config.yaml
hidden_size: 448
n_experts: 40
d_shared_expert: 0
balance_loss: 0.00281
init_std_router: 0.0107
lr_router: 0.000312
norm: "rmsnorm"
learning_rate: 0.00808
beta1: 0.95
max_steps: 3305
Below are experts of layer 5 (counted from 0) of a mixture-of-experts language model. Rows are named router (the router's row for the expert), down (a neuron's output weights, with its number) and show model dimensions 112-167. Each number is 500 + 50 x the weight over its row's rms, rounded and kept within 0 to 999. Numbers have three digits each.
After each expert's rows: a language model's description of what the expert responds to. This comes from a sample of Wikipedia text that the model never trained on.

# expert 16
router:446515447574507480435451511469514517522380459469518463530468505545501550443524475466551520535519582466507499495470554525477462479468493442482465506488616465370568529451
down0:528511566537513420535593438549560552494490400473433550470494516476541423489573459450514486537546429515551440486543427562489449475471556497558516445558552573579458406501
down1:582531538495452530515617401582505529461454488548531519559580422406534544478473541518517512443506534551440524588478486446491511516545456469484474592443519429495491463510
down2:528485559529439459464503457384461518501465475519497476539486506474429431465547548503425506332451499454632524448518484525435527599402477454469517531425518467459580494373
down3:487456513496529480424451452552451490493414507493464499488615449480470474501521468540514512571437548541441522547476517470520498566434406573459515456489466477457426583523
down4:419512563488473542507372515531519422589511499505498470510451552489504452598474523514443505472504557526443384485655481427449547497551539477500456549474534492468460455486
down5:511527495437505522439483436502449480546563605537466523421510569506491590491468465535531464420462443414481454403545534500510457488439491453524415453514522460577627477474
down6:487512487429487412536475515570457525490488443490414460519439479484486580454433605487514558538518469464512481436471516463545475507486494483515529534472458452504436514500
down7:474486525606447464410538503440418388489492527411469500458559566521472620517572475410501470552506426523497436472435599488499447460392446481550513529592566465408479540540
down8:475423493475531581459407529475470544498606495511497416480508493467522420478502530500527505469468486530592469408515383434560541441412489485515553458616460427553445567467
down9:522570459615525576503444583427519538536537512565538496562451504530497469486492437596490558367487428487492406466497461551455500470552523508504479550593540533501509563482
down10:488529517550462519541608447543465547482579515466471478526396487444583447475490488523475443477516528470540484528465550456462438533504477462479426488470557494470447530385
down11:474461514516517491478440492548594620455595467469493543468569456524504517497536490468509435458520484481432470491440466534527448517557493537416465463517473519537502518449
down12:444469478483437628498527474554436564559428534513514540511535522612535590478493582495537527517432366562519481512517504524455549503452563538313419545489520509476473533516
down13:576492506502484503498505595577523459562469542500497510487514500456617520591520515572540526532472512447423476511483436542570449620486517589446530575475530477350466505580
down14:513564585524490505522499567544547455571550538490499537463555487456394500472492496314563453499474484460480554432560484536499360506589475577610472465517568594517545442510
down15:473511519622588488454631521541467464473551499506522495512504596494420486537400493428475539477474557492512525570497478536603498494522496484548541602476450500571505531476
down16:500498499583515558455530594510488509496494519529499455531450528544457489533497589496528422502430462572466475479472481437531561460482587476498507492574573548484549366509
down17:515491492554551537391554414503516512456508538530539478409516477515490569484474489584553446541536502565575470534420550459419512522565507526541500458490490484463494536478
down18:518437484548496542516501455454467484452529445464548502406497475396489451487535623424593491506459561521521491489528565506487509471453553480565501500468504487516426588463
down19:498555584492494442606456516416532491526450549449384475463535509505547476551478547539479459511465397433461442563508438473446552553503528495496595522513456583515406525581
down20:505477532492547576501585460538386539480556503461513583433500430534535495407553477509438468521491583495448557577493440432546447539494466514563454475542487481404476470457
down21:499518569425464475421490524609511501443559521419480459571467530462547597482481562539568526465512489530477472537495488542469530497489560536483512473471492533531510512465
down22:555566499452520565530482435600442488504503471594494412497484463480495580457568606438513528493557440471468532617407502526554539554536518531566415465474425488477556485446
down23:506557584519592540523517550543475511528570521464476491530436448485537408508439387508491455504411522518400573533489518566592507353518458480488455479495556432511409518527
down24:440561382512591519453497472518577485374524508391543450513480588598578494479472618466474501403609455534522442529494535434452504550525464551595539493485500501381463598549
down25:480429464649418441400541472477527494552568504441510511538551511547455465433536452466537508535506492577474548453470541509430552457525435432532539486434506542508418458494
down26:485502464491541496543538577457546510488598523455483567490488409491520569453497498422508467516573492554481553474453513467465464408586464439486461477548533587547479501486
Spaces before numbers. Spaces and punctuation just before numbers, plus sentence-final periods and spaced prepositions like in, of, e.g. pot 1, road 110, 8/10.

# expert 11
router:523424455542501499481457523510542436499515500407468493545528543569502477422475478424561502510508589477446568482540540453549469472498489485558533446499522483460504624456
down0:458582448501492467491525536461533451464549482428521542532467487500504535514559513538487519540461517503489530583495506515510517531523453531439534551463514518476513543480
down1:488494450479533553512433368473558545599528461580513508506494437511541465522592513483454515516501461588514520414565482505460602417605627453509435559519442590412606448485
down2:432483554623499448386372473449503466443508530511462426568471477503543445513485469403595534510453512547485578444488565574500524524512586439408401530509577479546466416568
down3:497532569552471475549535586499482489457465551453489488540483429418512526431556566565503549485472518502510504486496490436530475594491613505426523471588621522425541513569
down4:442518528480626554515474446537488456533584550457469538396559403462486528459467526460531460582457478592475461502509491503444596601551387561551505572468573618415434470532
down5:509495437579410519518437453451552525465514495485432478508414532420580595465503532528503560500517492507525494495532538493524515453512518455519493460536494467420570445505
down6:481565499468431362472439615552451481482575573371559476510435508482451503511506557508514518485575479517437549562513545512624521581450470535488476567484483554530530451567
down7:517522498487528449480490509472547498491561464502590447510471488533553512470500488499485496555446463525553454490640623510516496466501510495440440525536425563460410569418
down8:480481497595493598425514497436438528539461536601509526526419484509510615540432540475466525488517524528478479525325513425467518539454537492488532459483417552430512462533
down9:473488487516517580550571510510396442558440477437555469431489550520540417520526487429373386462535517474487548589529489505383554522552474531526488518427375513511461500495
down10:488474461530505494511560536452549533540624508535536503499519360521520443524375584421529501411541501409467439490555471437545470493511497592560547494472534584507576526486
down11:501517562548614469526519533447495600442531541506538443482517496432552446474499467501575474433557420518483585481568450547508485442438503419432464454515444504588575502626
down12:510541501465595451451561622501466552453422496558522513438565471380496516532568580531484517487477559466432481432531488516490548566478477480510441456509612487501523545509
down13:425476533422492432517495527521565511517473515544511398581510521526473496519469555471493415490523582541431474505499395468523480521443498527526460527507459423474504483450
down14:484446504593520467555633465485470472457547471542459481484405526532525460497476511509439439553502583492473515608459494641424451535465565540457491550443513548590521497558
down15:515480510498542497515512489472558475531491519508441518524518450449501588487495599490474539374539421409498489562498444539475542494511538543375501388433550478452526393539
down16:408515490509575504634468522561474462463554491492536522584508463519427490419555465581581477553468570500454541459475511528451541453523589472543556472592522567604497528459
down17:496555654539513511511422439469474520593535487529473477391529538444477566475477513445530521607533567508479393582499517597544547502466566499491541584531548463449536504503
down18:533434543471547451463522528526496448452428495531484485458485430488548521484553475464514495502511571406485470509525568578486507561568591450453611398512511480526493509554
down19:540482545548502546398364437362506445510567436478528508608559435437511468488505541406486448542509512466529488444505651531501507494458427516500491565496563442485517484505
down20:459522516498473433428555580528546485500415603578380506499526512587565388560457519484563404541458458474519454486467536493441654464519559530466426502415547506493525517475
down21:426495438508607460510464478471560465447474448556568464457489516546454517500529472461421478425511482425538516602503595514557496459480488519483478537479490495516546488492
down22:494462563576498560468567500509479458531578458562480418434465431527554500550521438547494452554534464442531520455490476458504523425508502410520559502409538490470507425495
down23:518418459482379542542442487434592479528535495455436503386445536475544534505445450460523510451461504377452597459522523539470409551480523511527492310531482490435439527497
down24:433503528496583408510515495531467618524480581464444581572523417516539538498533456593458487567470482497519406462564474470551464476505466504484511514435461491485657440512
down25:518474478484592485472502553527504356557542479539447467579473512478466527580524508442473525584569573505528470522574464518475477442562604492597610489523485529453633539442
down26:466522497527489513461462524470479514542491430437581425482433510518506444465493501466539527555532562511491501540473409508500461509547533486475542503427473532498467607502
List conjunctions. Commas, "and", "or", "&" and slashes joining items in lists of places, people or languages, such as "Spanish, and Italian", "Whitehall and Hammersmith".

# expert 9
router:460473504581501487469518489476440505522492556481501454525506522479526498456459502447510435502587593542423470427556566578491437521426450476506450473437589553524482512468
down0:497459505426502491578480454523499492638457528461457518445554492491456545503522533588507515566409465490556548436649576519481585448488555487478566442458443498511603562490
down1:457504522466441428456509509476508553525603529538538403437461493531417558501452489623491560543482413487490541508475478470598600430508580532624591561567544530437493438555
down2:481418536534514577537587462410464544446446507579532478444471460454471371539507525486450504491579522517519538559486508534579509422524469483426504536585535509591516506547
down3:557488519552547561521535463510492513487507511496429403553539503588424514531450470450483476507500509478461516466578409476403501556499529477469425586539471461458463466553
down4:538545612464533489395335540484535539576482431474458491544451500478558521560545488453489479428523454491495441512527535532531548545534462478494468446455491490487539479421
down5:522581458461474515477470489455446478483491502518510476470501354581451565443503431571497507625522493459495552537548482468484460468449458459475558476496449429531478529464
down6:482548448413522539504426533486465577479516520526465581493541464456535484476471399567476561563494566584489425405439428433557511547398474524546545529543466495445566443476
down7:453473550478451379577540474549470523454516526456461498487464495488537502439465490543404423443637553494434534474520511625521488510489514522520438500478439517501531507508
down8:424527543532452411468485507513556585471579427439453537492552551539507560471542412448452501429490588534446485485471487385480482490615587386363556596416589548488563464494
down9:562481485527417528535474538472545524529572374578392460547514545474571536560489482456550525402423495536436514445504416463427455492506508481487498538482492535452625499558
down10:532513513452488535496518534486514522518507591644545443475565484505432547545560513467457478561435455592528496404537467436466468494557499548487552452488496491493571474507
down11:519463488516470446526475555505480539469591572441558543517472584484476393459520489497525449455473528507536495472492462532437502530542517544404506461454380461480487646490
down12:444517479551435501526516478531539524434450536439487494418543483487443482408420533473496488482492467475497439466462607449460460511557413485468495447478478442473525486359
down13:486633406499437500492398542515473441479467463533445623540440556541532503573497462481491573462489518573556466489599518475553487556536522567509544553473575546428507625482
down14:531491430518458436445469532541509484553499437510543465539431540603458580518376508572541568556453516546501486579448635571512569451492395445492470541483552560492504465449
down15:496420442586516515518476528529502457518469551499555524547521461418446575531481596513508454425503495480604435436422541610555425471603533552449469477501469473526456548495
down16:510444575470462384465566515429518577472508451513427469493531511512480546420576528454465457543542524499520555487499513609441600456424577463496442503405557531478520535511
down17:428544504549511594586495520496543436490472442447519522475438454484543538520457497540495559501448483440591532561542480499424584584508473487525513493511559476510416449510
down18:447463470417439494494521421537457512483483527483441445509460457442496476495478589553485477450482476412602435547465513571453466379452468516516457484529555550501487555487
down19:438467553497520487593484423568426551564587551422405521510483513602519548482474472504526493505496527494469481443483546421533542560509419499557514528525540498481491492488
down20:602417501578422504488565580511553501596440470466446553533586440400552546546490508550476489508462503537593468455526563525505553519504566431411542551537538583468438525401
down21:442539485449515513377475553442574542585507524513475497535500416503482507532556481463501483529445488541521502459435460531560461459540486549437515479520491547498560526468
down22:490509508478498470511469395455630476483602510528427565464528447497500420437446537469470515587444615555539410590410448619525426489550461513432510557492523406483493448467
down23:510449479528521505520512502470576418465517502569459589508415476582522495524512561463457547505438455493555575525506490450476510465499605572450491559552467514472476494518
down24:502489653577478509478506500491441426531563417501547517507515513453567458453469448513422564461546505458474502500553511581566572507469490549447423511484450446536532501540
down25:564485545513534483476434513466542443479572551583377527420499527489512582522534512529543475506519504517546478496413469454472605446499491520386478413576567490498563567478
down26:468356562505528522522488460459472437357489469576443424462545500505523567491415515521493537510508496452493549548436506510483468518514512519481546515492519545490463509524
Sentence ends and numbers. Sentence-final periods, often fused to a word ending (s., ing., ).), plus digit groups after commas or in years, such as 000, 982.

# expert 29
router:447479467512417525470478560495509497429405507408460499519559660452461490425508450490495518495513536544452454472531470413533436459434455450503469469458528495413538509497
down0:483469450511470562511475384559441438447462504471482460491602486513608552493507526389545490525552544466581463618557500457537464515571529473573403514485499430492556450461
down1:498452403571495492504593556505525507564500424517501526494414544505465526450469588574565589495480392432552497578441524509523540498550526419512464478460391522445606446426
down2:520467563449431491487482426520471524454582493487454418447453592357445449469456491547554522504588566487498493499616474485504587456529417463477487465479490510406581557483
down3:485443564559448412465505464523456469409463451545445522495435579538474469471474501437467520484503595510525539492433560599614515485413470449376530584479492455479468464580
down4:467503427559594458530501358471635599570484482550507490495474549470562443523476632510523567533477406524460513535534395483474502442536440556545509524486561435545538476554
down5:541589492474489469582517549432530511611511478524444503532530386473415431511390465521422666506533435532538519509551442445393613331447534457459595559527464608541462398510
down6:521630519533525480516513514436496424423605604512446535521465386454537525456455562561548422569545528580551559467512509400553414480546428476393440474567561543519585472471
down7:402488460457543498432458543388496507559546464507550548442480527479493473505516498510427400424578566475492555522535507455487491651586457538520457487546510414604391463518
down8:472436566400455394550500557528474505527536463457511563436507480490496585479531547605542539494501473419487559442494474424550491513557445461540499498537593468536528416445
down9:519423465487519430357463516566521507544512497460429535510501444514408493403552608524559531478455535445519521462426478492556461456559472545554575510462474453500424469586
down10:521486518438492583470486484510560493501562571489467556441532510437544502414468550555586503604550383465506451548485389454430474479537464415462589461469552499505440486536
down11:465448468513471502437515452436540489568476516506455492479469526503449505418514467538472580482538505499477407453517530449538527485442497466526462577527526439419462489478
down12:535542470571551451530535500554558421490545454530518513457470474467482499548428382547580451520486568475485540487502434624488507481541501565518600577542560517457431467523
down13:523503441521438509478485574581469420591505465572524575447506505553563567538473575496455481477594498507463466586546587520496511488384502489504636463517482373518530605443
down14:405476505452458509417501518426492600514474501529577566543500433576526399517535476441558492510513550578485420524436398428450559572565570440527514451466484508500488500477
down15:512477625483468603515581442469459468526437449472469526459505476493610533451451430568516606555431586588476482507547503509503482459454557493523575478482536563532456494444
down16:475504552561447571564552618536536568587464488560506489489490528589487452537386473574502566553502506499470591494535432526478540493587510525448492490434543525513498428470
down17:475480448463497534514445492463502514534516436435547459434512461608518451549581566511486489503488526494518505544504533486526508437569443548432494479524505463484462533467
down18:490527453684451520437497411439468483598489481564534544593473519492544396568503467485418479506463535484477463456467483502529493445495442561516547464406476476475354432455
down19:484496523490492475503551483436481522426501461434450577520487573450462472498536471484474463519497449504462464506481459623542500462539473495512590462486550569465638564490
down20:539508402456514478516541522535520591498533496491535430488540521553506559557481504546446504425507509395472479521486650512474493476513477503571550482535508545472525407568
down21:464570461490496500567460529418526648423531532494543460471491544468426495476504504382451455468524576570496571497551576480483494467406421469514496517503459581508524499588
down22:548564553571408581558501506575422473458623569589477444553552502480569490445491376506495478557493510558448580530446557471413430449552464508526473554511602392484518396502
down23:508442435475540441620475434498486475440504524616538445509514416540538522528453534571462488460496468512458543554611569561457526458472480487430555488462480485503493548574
down24:466516542481478582527416497494502389491448517562548467538425515510483538548544514489437432626530537466467600450460495565533539561460495516525519488524530527512494465475
down25:504506421411449444494616526509533443393450548442484500498485626524526545456576483421518390496434479535596550564492476506497495539452486531518570604525601433573488486437
down26:555494522510476493399573543539510486501482502625512516444492494485544505523470556457480524452496469496503589495548535480484463537500495537473503457474505506556496555566
Possessive and family words. Personal pronouns his, her, him and possessive 's, and kinship nouns after them, such as son, wife, husband, in biographies and plots.

# expert 25
router:554404467541469527489539511466454440566511546501490532516501484457495511458468563496443520548461528501455482489458544480508430504496479477429493497566549549338528489335
down0:538520458545533427460419518495480431472476458452472550618486473485497545424514485600562509458524644456482550501666552554492571469501530483497524570518425540460464495499
down1:466456568483533526422400477407511550482606526436539538425484414450564486531594493634461511494486486514509503438506485453572502566482501417469439412504523436556481423541
down2:451544523468442508592538431449524553505524554500413516454479495499583439519378470449622459580533489471511465499507594484569548424499497579508513501433427423497544562541
down3:492526473547499568482550492558504501607591506521374509463500496590399505488464519520491487531470577500446579501450503545581543591566479524436485568445534510436478568504
down4:375469545558419468582472489493440511457427467441446433506521512533544520585507449493560499495555557510404484423515565499583488516424440543363460538487487468531463546460
down5:459484409523519555465537593550477603486528474493579490485466583476660448501502542489609438443495486529580516477503518615474461587449412489548485497553485515430424510413
down6:476530421518543476501455509466532493488541528477529535453445516404426404461509484557453450521529551493442482555519503467528549489448493465440464460578499559400445551436
down7:437540530465489560478487425439572500481485442549621536485513417489481509486524492524520518458407463507518437542486522576572514532477411631503529534485517530445550453537
down8:519567413505516459451507576557604481444525479429427547516448510413455491458482457507520609563535523521532392467513459488467456449618432409532459479476512433506496480414
down9:469510439530485530482534511570556512542498475576474541530525468489420514509492594455483510615449506448449475480500442431472446443488562483552537516551505526438511443520
down10:483539496477510417494461492544522449556468479513534524469468458495538465544498488488506458518468560517541506584506458511458534494490515430508573505456560550541508561501
down11:473520433478463476516400494453451524517480558531494506562537543526509520485485507509462551500430445480462502510423466456439497527544494453498504492503491480464616589531
down12:503489533366476477541418490549495486556487510546529504510355445516478474526561557476502527495482465493510415415458551516493536521530434529510514455564440474355461453460
down13:480397469556527457542516483507509492418463513487491476495486441492485566556545542542504499532425407472487472443549560525493446478519458500434557554495527546461544488592
down14:556503417439484524549526492541489500470476500525537515552566415556504423544489501426508498481552549416427472471378561564469436511525512367482459519576523457511543465542
down15:489602430571498463446604551506483465479494444545547463522514459492461451441548431472473551566467512495435462560525390544559454516535541567459440543523506475462398515508
down16:490549493435488506465545561565495484483484551554500580468540517490446510576500482428490510526542493514573614480514422510560530494591487508434508536498509471497501557562
down17:572575619593436457469466504412576495507502491536491513546476536536446514526508468455421539487460460518520485488443541525547535511535526533556516522475482534468455546516
down18:522516476495544456473564532488503480563520531450514591453456462535570475477551465580486513564504519463493513505517606436527508513561462615530492408433496553563448524542
down19:528442501511455472434566532573552429430480504570577473420445421423502403485431512525571535551447504524408510456534538507513585540543520393518452489554450517458393501422
down20:502514559474478516500453551533515508519463421515542462551471606524407478428490545475592485376522542509467501456467506433567503533500462558443500508473508527424535489530
down21:461539554545452489412533513554518435554541469503443499431543517499462517540430546472583408509551409529569519507391474446542478458479563487521388608474469552626493571476
down22:476570510507650563588507559465580401452428535537492488502381523484515564514512456482461403562524516594545467430524506432554502488503582568502504520460518384481489548456
down23:454560531533472473563559458540466460567487645503612440576526589441553497560437477449498497511485531517476372549429542556396568571518424507496503490522508430484469441567
down24:510545484475526553512449575501386529557457442462460505557412485531381471369443479402405445440448451553450466421492552421417488442413438425512478485522488486538501520509
down25:468551491554629471572638444520477468460516460533459473526451449488504511506501454471438441454435455514528599487542425480514485477476509596493533418495500392418523532451
down26:517535436511510540418558410449448492557450445585417478483543544566458551467515464463520445480536503413505572576545516559521531551506461464499472400528530447491501351485
Foreign name fragments. Inner and final pieces of non-English proper names and acronyms, often in tables, plus coordinate symbols, such as -ski, -ová, -sson, -ung.

# expert 4
router:484476474516507539500449592431463495453554481479444472521510550505503502445442524477528448523536544567543516490527542415536490483369533455527465419477482484484566563421
down0:503473463509540450506463408599535503623537481435509489530526563400544548436543458480439542531524478521507527524477571425489537586509499561524512461445370451452542558509
down1:430484483590455550392577567465531454518469496540483468511401456474467498419529598473496510590502479474472460420475480554548439528510520542516485533457459594415496489423
down2:489475589496478511511471592461507495470365478471521468444438503526556423463538381352472494533497536518409488408561495527536463492486449457547528447452530486538505408467
down3:498519462633544430539544463540472552484396493423466499550491499440472477510461534479471394489516402493535493504621513522387517541485472505469564454496604511528529525463
down4:521521486443477523574577490482483558490481531519511515502547476455440496452435552473487559495434486497376594553534486509551454523464519513594498441496485506566547472532
down5:470617525513489515536415418479506531522417492562523472582453442540521481478472428520480552401591521536484511567435570404430529557473476427434449564452459432541451468501
down6:461457469565488467509410383512465548504534564494529424444504474609522462513627498440494533388511515478443482465540467504410448409470516474495549583530494490446484432581
down7:512492487404628443579429534528546465576539527500453560505499525464450492528564485581603486495486487470514500475488557499462486539468525471513536470458394457460405521489
down8:414456496482568456480597432551483617578482417432462485500488516507518455475592530437464513480556588520527479418416482474493485593507562378438541528444499500499520532448
down9:463512591485477509443455551436416496492505503601507526512491479486527511486430496508649512526530526462506498389496532397332536428436527486533425546537498511451441452576
down10:522513522431551510516477551475549509499535583514544505513525583472481462464532597470513493427503362526509547649472426499529510504445412549485585457499476523478529492527
down11:460565466475504490487489448567495459449466536487550530552569483452532553451478499526396613443578513391508426508545571558500528487520410593476532565473478542595482522521
down12:526444516490409553497553477542549496506474477523546499511482534477482514495466584536549489478470457500384544476507537466407509447451528488482434514487519562457459414485
down13:596508436400518585518503399483498439501558562487560460470415563454457486520521531414461522562490555475548509405398527621493443553441454564514603563535464482524570507516
down14:428576553520483572490480536566428573533509478397444532550513521437534525517411488642505488471530425487474453485528475518525442508430500507420493518434441496475460439511
down15:463547507460441522533559413495545482506547390544555594426492537478470504513569585510531561466534443413559449484548494434456459425521564442525536469528494483480509457475
down16:528466511543492610487481608476522471442515562511526527521594508522427583429487466484557516445516481465553435477457591507493476585527584446571588499559510494463439531472
down17:529463436554616414478481611403503560588535502504486510445510479423447441492534534507505547421453379465564555482458493560435440476502501455574488487410495512458477455449
down18:491498509595494536434444576371563543520538462455408522479561422561449509518517519565561534465496498526553487475587530522539408557478464454384408428482510483529556504500
down19:464445468525460515492501509539391493534548597445501498518529524543503485434424493502471480469570468480407550478450521472545473470556457534552524547580480524397496459515
down20:512457478520472541526558483547459549468483472469545486482401494508424534445485385492523476435518505487508469534469455570469467419492477507434516513530563484456490518537
down21:557457599521492517480480408508450492487533470486437500505446505477492463458495515546528508459492533498465541531396542455461413537513480561513572469534502604467410466507
down22:524553469496501459565479520480545518451525559474435490604515460525471505480526563484473516499487478483507431498512560515511539459586515486463493482565447454614491476449
down23:618401433501553466478449474489452477572474547524509500427528491462442461502486526403492439500459474387621509507540459496495464505481372579517414484465516570560392446502
down24:498531560370472504540578472462456633467548507500420503547531465535448520457546496479411589432553510517530498552573478538561535541464507462437482472463585464447575512484
down25:452506480437559490499508534543496475393599477504513457545559527472496543465494491630443497495575472495464541432520501570453570465440617464509471496482594481469540464498
down26:550491473524503478449503487570502502516513518475567355518501532454575543471459487518465462484513430587609580578571411476596503477502464451459397490533448498521540450539
Copulas and clause auxiliaries. Finite verbs and clause links such as was, is, were, has, would be, which, that, usually opening a predicate after a subject.

# expert 14
router:533420591613479440542490534525493498505601473464445526450477576526470479517423548532464559538583529531468462508516525496485538525521364461482541424532559518516498575452
down0:548555429458582508462414518500469482470560548465429472501520497441573501546455463481525544499435533566599417473578494575492619617475461468531583516415544564423513457444
down1:536542528525587550500484509547514488467492501475399537482526531547517593483524420500409448560509469541550510485477469452425597556487565434557414518586517474561385488501
down2:405466420517479527439515439499430462470538539496526512488515498458586536615409548471449403540535479546534481470549571503432523609501485503524528523450556430490504398502
down3:496504460506464483492477478544587491474452524492498413509514470468522518582492450545501454583517629514585566512546510542546504411544397546492409520475543466554449486514
down4:513415549438477548546460426477487537511532573440522515513499465551477417517507439507507553448568518445356499516460526523534502513533522476448514498553559462535589367490
down5:488507504489391465569514501545404440494490450442472479443494465423557468548450578435511441387498536518626540519383535484497464512518415560425464485512559435537594532508
down6:491451567491471397507468528521562477559522452483564500488480569485418540469531633427483518478478536426526506413521548482466415521493493533527567529387512454467561411442
down7:520528500386538521546490452527542479471467570500502528550552616542477516585422517524535483485499539567484400456485421523460511499532486508387518464547445542539530517477
down8:532489506483495401503490554506496545549481484445418500511446438489462516398530450560635436537455429506418462543434475484467510501597420506581467490447448400489509462451
down9:420557532455448476565477551395549510517526518496558500491555492459562453513447439548521449550495489484509521479489532568520482525433482455480382514544475548549468468499
down10:469556506468552548527434514429526444468558532546536476496511529500494427561526519433502511439466617468482531601439412457590508510466441464498477518564552433470569526447
down11:528468577490466412559480545509485471565491521465530482395497491598493388538543424439556492356473464496533423504529539548559426453497475445538557484543558574531587515412
down12:467459530499477473406426516564411498500555441462502430531477405547516576477439455422553541475431555479561607488499531418489464517497434558416455457496512497357497510531
down13:429425486486464506499462544615526608467514491469479391474497434451599553583460532552485402472510478520511522454509503508537537555507601540462528454451426419445404419400
down14:434511556481488395491434544504561519528430504468471505444640616510421504482433607538542496616467513525488478458416534587460460548476577469530379490542479459504523467572
down15:545515380527502487555591564426450482434466427468501385521518535525498555464547512519505435574470401473534450529498495454482438479573565565469492396557538527496443438584
down16:575511602503379628515479513486548532449491485505514492664482461426616524514483561571428543504508502478476526503542457410494470452526466624469535497561543514497486526475
down17:536503467467483527584476583488432516525574614506499574442525543486500505512434566543535528464428512512544462522484504525462507532456473573454473401498562431447455522497
down18:510543542414587531517551572527492497530523456551426477560580548573448576518400529403527473507542500494439473442486530482470611542556485533529524514467455506537548453436
down19:597509437547534438521459520535413494610518483437459529513545537496564530432528546537530509534515497547516506501471570583523472506475446519498519567546487469391436584500
down20:526500419431495483517515482501499495510435502472528535488568622559522511406511467505526418422530522448536532494542566508515449483523519488582449458413501516488519506532
down21:548483540505514464545506484505452482542563501507505483469450488510515551459582631612414462461524483518437433579539578504572464428465438479534551444567378453491519426425
down22:476505487559510539529425445538501531555477518555500483478505486535507476635493456514554521482426527423443508421429489499555484560514478475515569509485529482489397495480
down23:575429600589541526384461500480494436478390484414494563516533531585476514445446492510618438430495442496547539506508461517525514553442565503437477529570497476523534415475
down24:501505588463503459498525374472460454552550420551374592496430466509451462506554472570545536483483498434493501484632461522521503488532492507450477533491510565462502414523
down25:452441553525490498583530431442524453507549471560589530524424657539525462572487545462522472570525428546520450443511403474499530460496391477505435593467540435526504482549
down26:557483512516553519551506518491610549550484436605481535522460406478515503548456543474391572437573475493531513573584521543429550547524542534511544531472513423503319502528
Places, coordinates, landmarks. Place words and coordinate markup in location lists and infoboxes, such as County, Street, House, town, ″N, "- Coordinates:", "(age".

# expert 6
router:473411554559527534551393586479499501480542520494524492498618574499469630478494585471579451518577520556515479544536482472424463555476460446491541477467648472445518497456
down0:462496500551488481534472509557503432479482395549520541479469431545473542457381549426553531469523591566413490487535555476530540444557524555456496515419532571534501544543
down1:453549457547498680531512548502400509437541525402475459519499458544508509514501432510568565451471486496490508532556463457570521526537432528589538450560499566551484517552
down2:484403555527440433485442547490498462539557513482508506561553464443475541527426500532515458551456440546521490444477474443464457495583533457586474476548543383525512460503
down3:532490445508475425514519491404455478400564537476508576481583511572486453433532471447501449568470569461457502531518468562513422503446470502532445489500559552480412430500
down4:537538480518473489409530586439452409512504512510534467501488526424516423514456585563476510530471505578452610489535468537511544467548472394397572458579540537553437517492
down5:526558473480495397613432557573488479573430612569527505549467599483493394453484504561530480552471442519518471483402535538554441485498454555490504518543588572489489407438
down6:464462476510541532486402481528515515496528451509649518484529551549613497412485499480503505522433473559500551516474427429460500496508509479482519425534529545473537451414
down7:469515556478512447482524488440466475530477536563447475564464538589492468510453484478456443475506442494478530489561494565512484461460583558501462504438544497524566449574
down8:446468533527502519441493496527419500454453471388662470495453561461464508547534562402488563547472484542480601514441456453565494446613449488484450535542467486510514508468
down9:541569455564501502461505546499523477536482487486477451493446517442504493467506503437565543399469412564481586497516487519486452487428533484532554444520544486425532483507
down10:508534390594547532519555439476561447503532477536486539511528540524528377495508475464473518460568503523518452526458506506474562577443540463551433511481420549412533572500
down11:500517462523534594471480582512465559446381432501488489489500457514501426456499592489470490512575461521430435568447359501498573458548573485513493544523513535511442486534
down12:472416491512551547470394539494500473527576533404501511485527580463476511562533406510508501577548526481478538473530485463469615491528532513515521469542633503466535475426
down13:479608549550516487518499472541565494452542461470427495469536433575421568456510478439549444553658374563497456491506491480461457479505527470476538417520493576466543520467
down14:395495454553590467459414516544500472503506412429511463501529568564530447436512459527560483533506520549512463521458530616427527597488598545521461474482445442516490575541
down15:510517482447481414500552541460491528489575466516445436479420497505549442498494574471463614468380534472448508502438464497519587402479423409462544487487557436492512528407
down16:418447541356470465557524558478509588480548447513359513460528469457503513562435509529538450487577490503594459574516475485510502456544472502466578481524556605526475450532
down17:439551491545537531493439444505475540474424494454503547439563546509514448621543535551552475495625519508465474505505523548473422513504499474498477578543481536528554482533
down18:470503464489477455463459577478522470518516574433542525408552423490530561435491520553620532503521484492502574381508529465483470529471440567444439498511474420543470503479
down19:487494507490511449416524513466486431597490592514464456614540457500452486567558417468492561579589588490549576475532478516518466477505377543464502458456431477526504486446
down20:547471475503498436492582506543497459448440469549454497462532518515426525398518489479463544521346444498501635510488526499434492401576501429460431552549480486524506525581
down21:508573507508374480470515490545513496434495402500535486479492421554571502496475536522461532481527489557541517439462445512387465452514454525571517491462475554560431519450
down22:487461502499546552519510517561553491450478484431536468547535483525561574478564513451563524518477502486443481525473506482479607485544521549475549522411519471529460529499
down23:548498447476498529556531511536543472537484447511483461586481517532521500483527433567495511416463494498549487441559585454472452513473553428490476502498539414459463494508
down24:533476533521514579567551443486555451497498469465511544499498520553434447475518567484516431506471530418483472508480391483577416501489492646456529519477477386420501610434
down25:551499594506515446397514457524505497509472504501412539599463527460472615494547549451488538555442477461571519504544570499447543566527532513498597479590497416569456490551
down26:460431554482501528596464549493536514504469495507488513519484402509490623500534515480400535488405493489444502445482559406467511633477544479467402467463508489453382506475
Elections and politics. Election and legislature words and election-table headers, such as election, Republican, councillors, incumbents, Senate, Votes, %.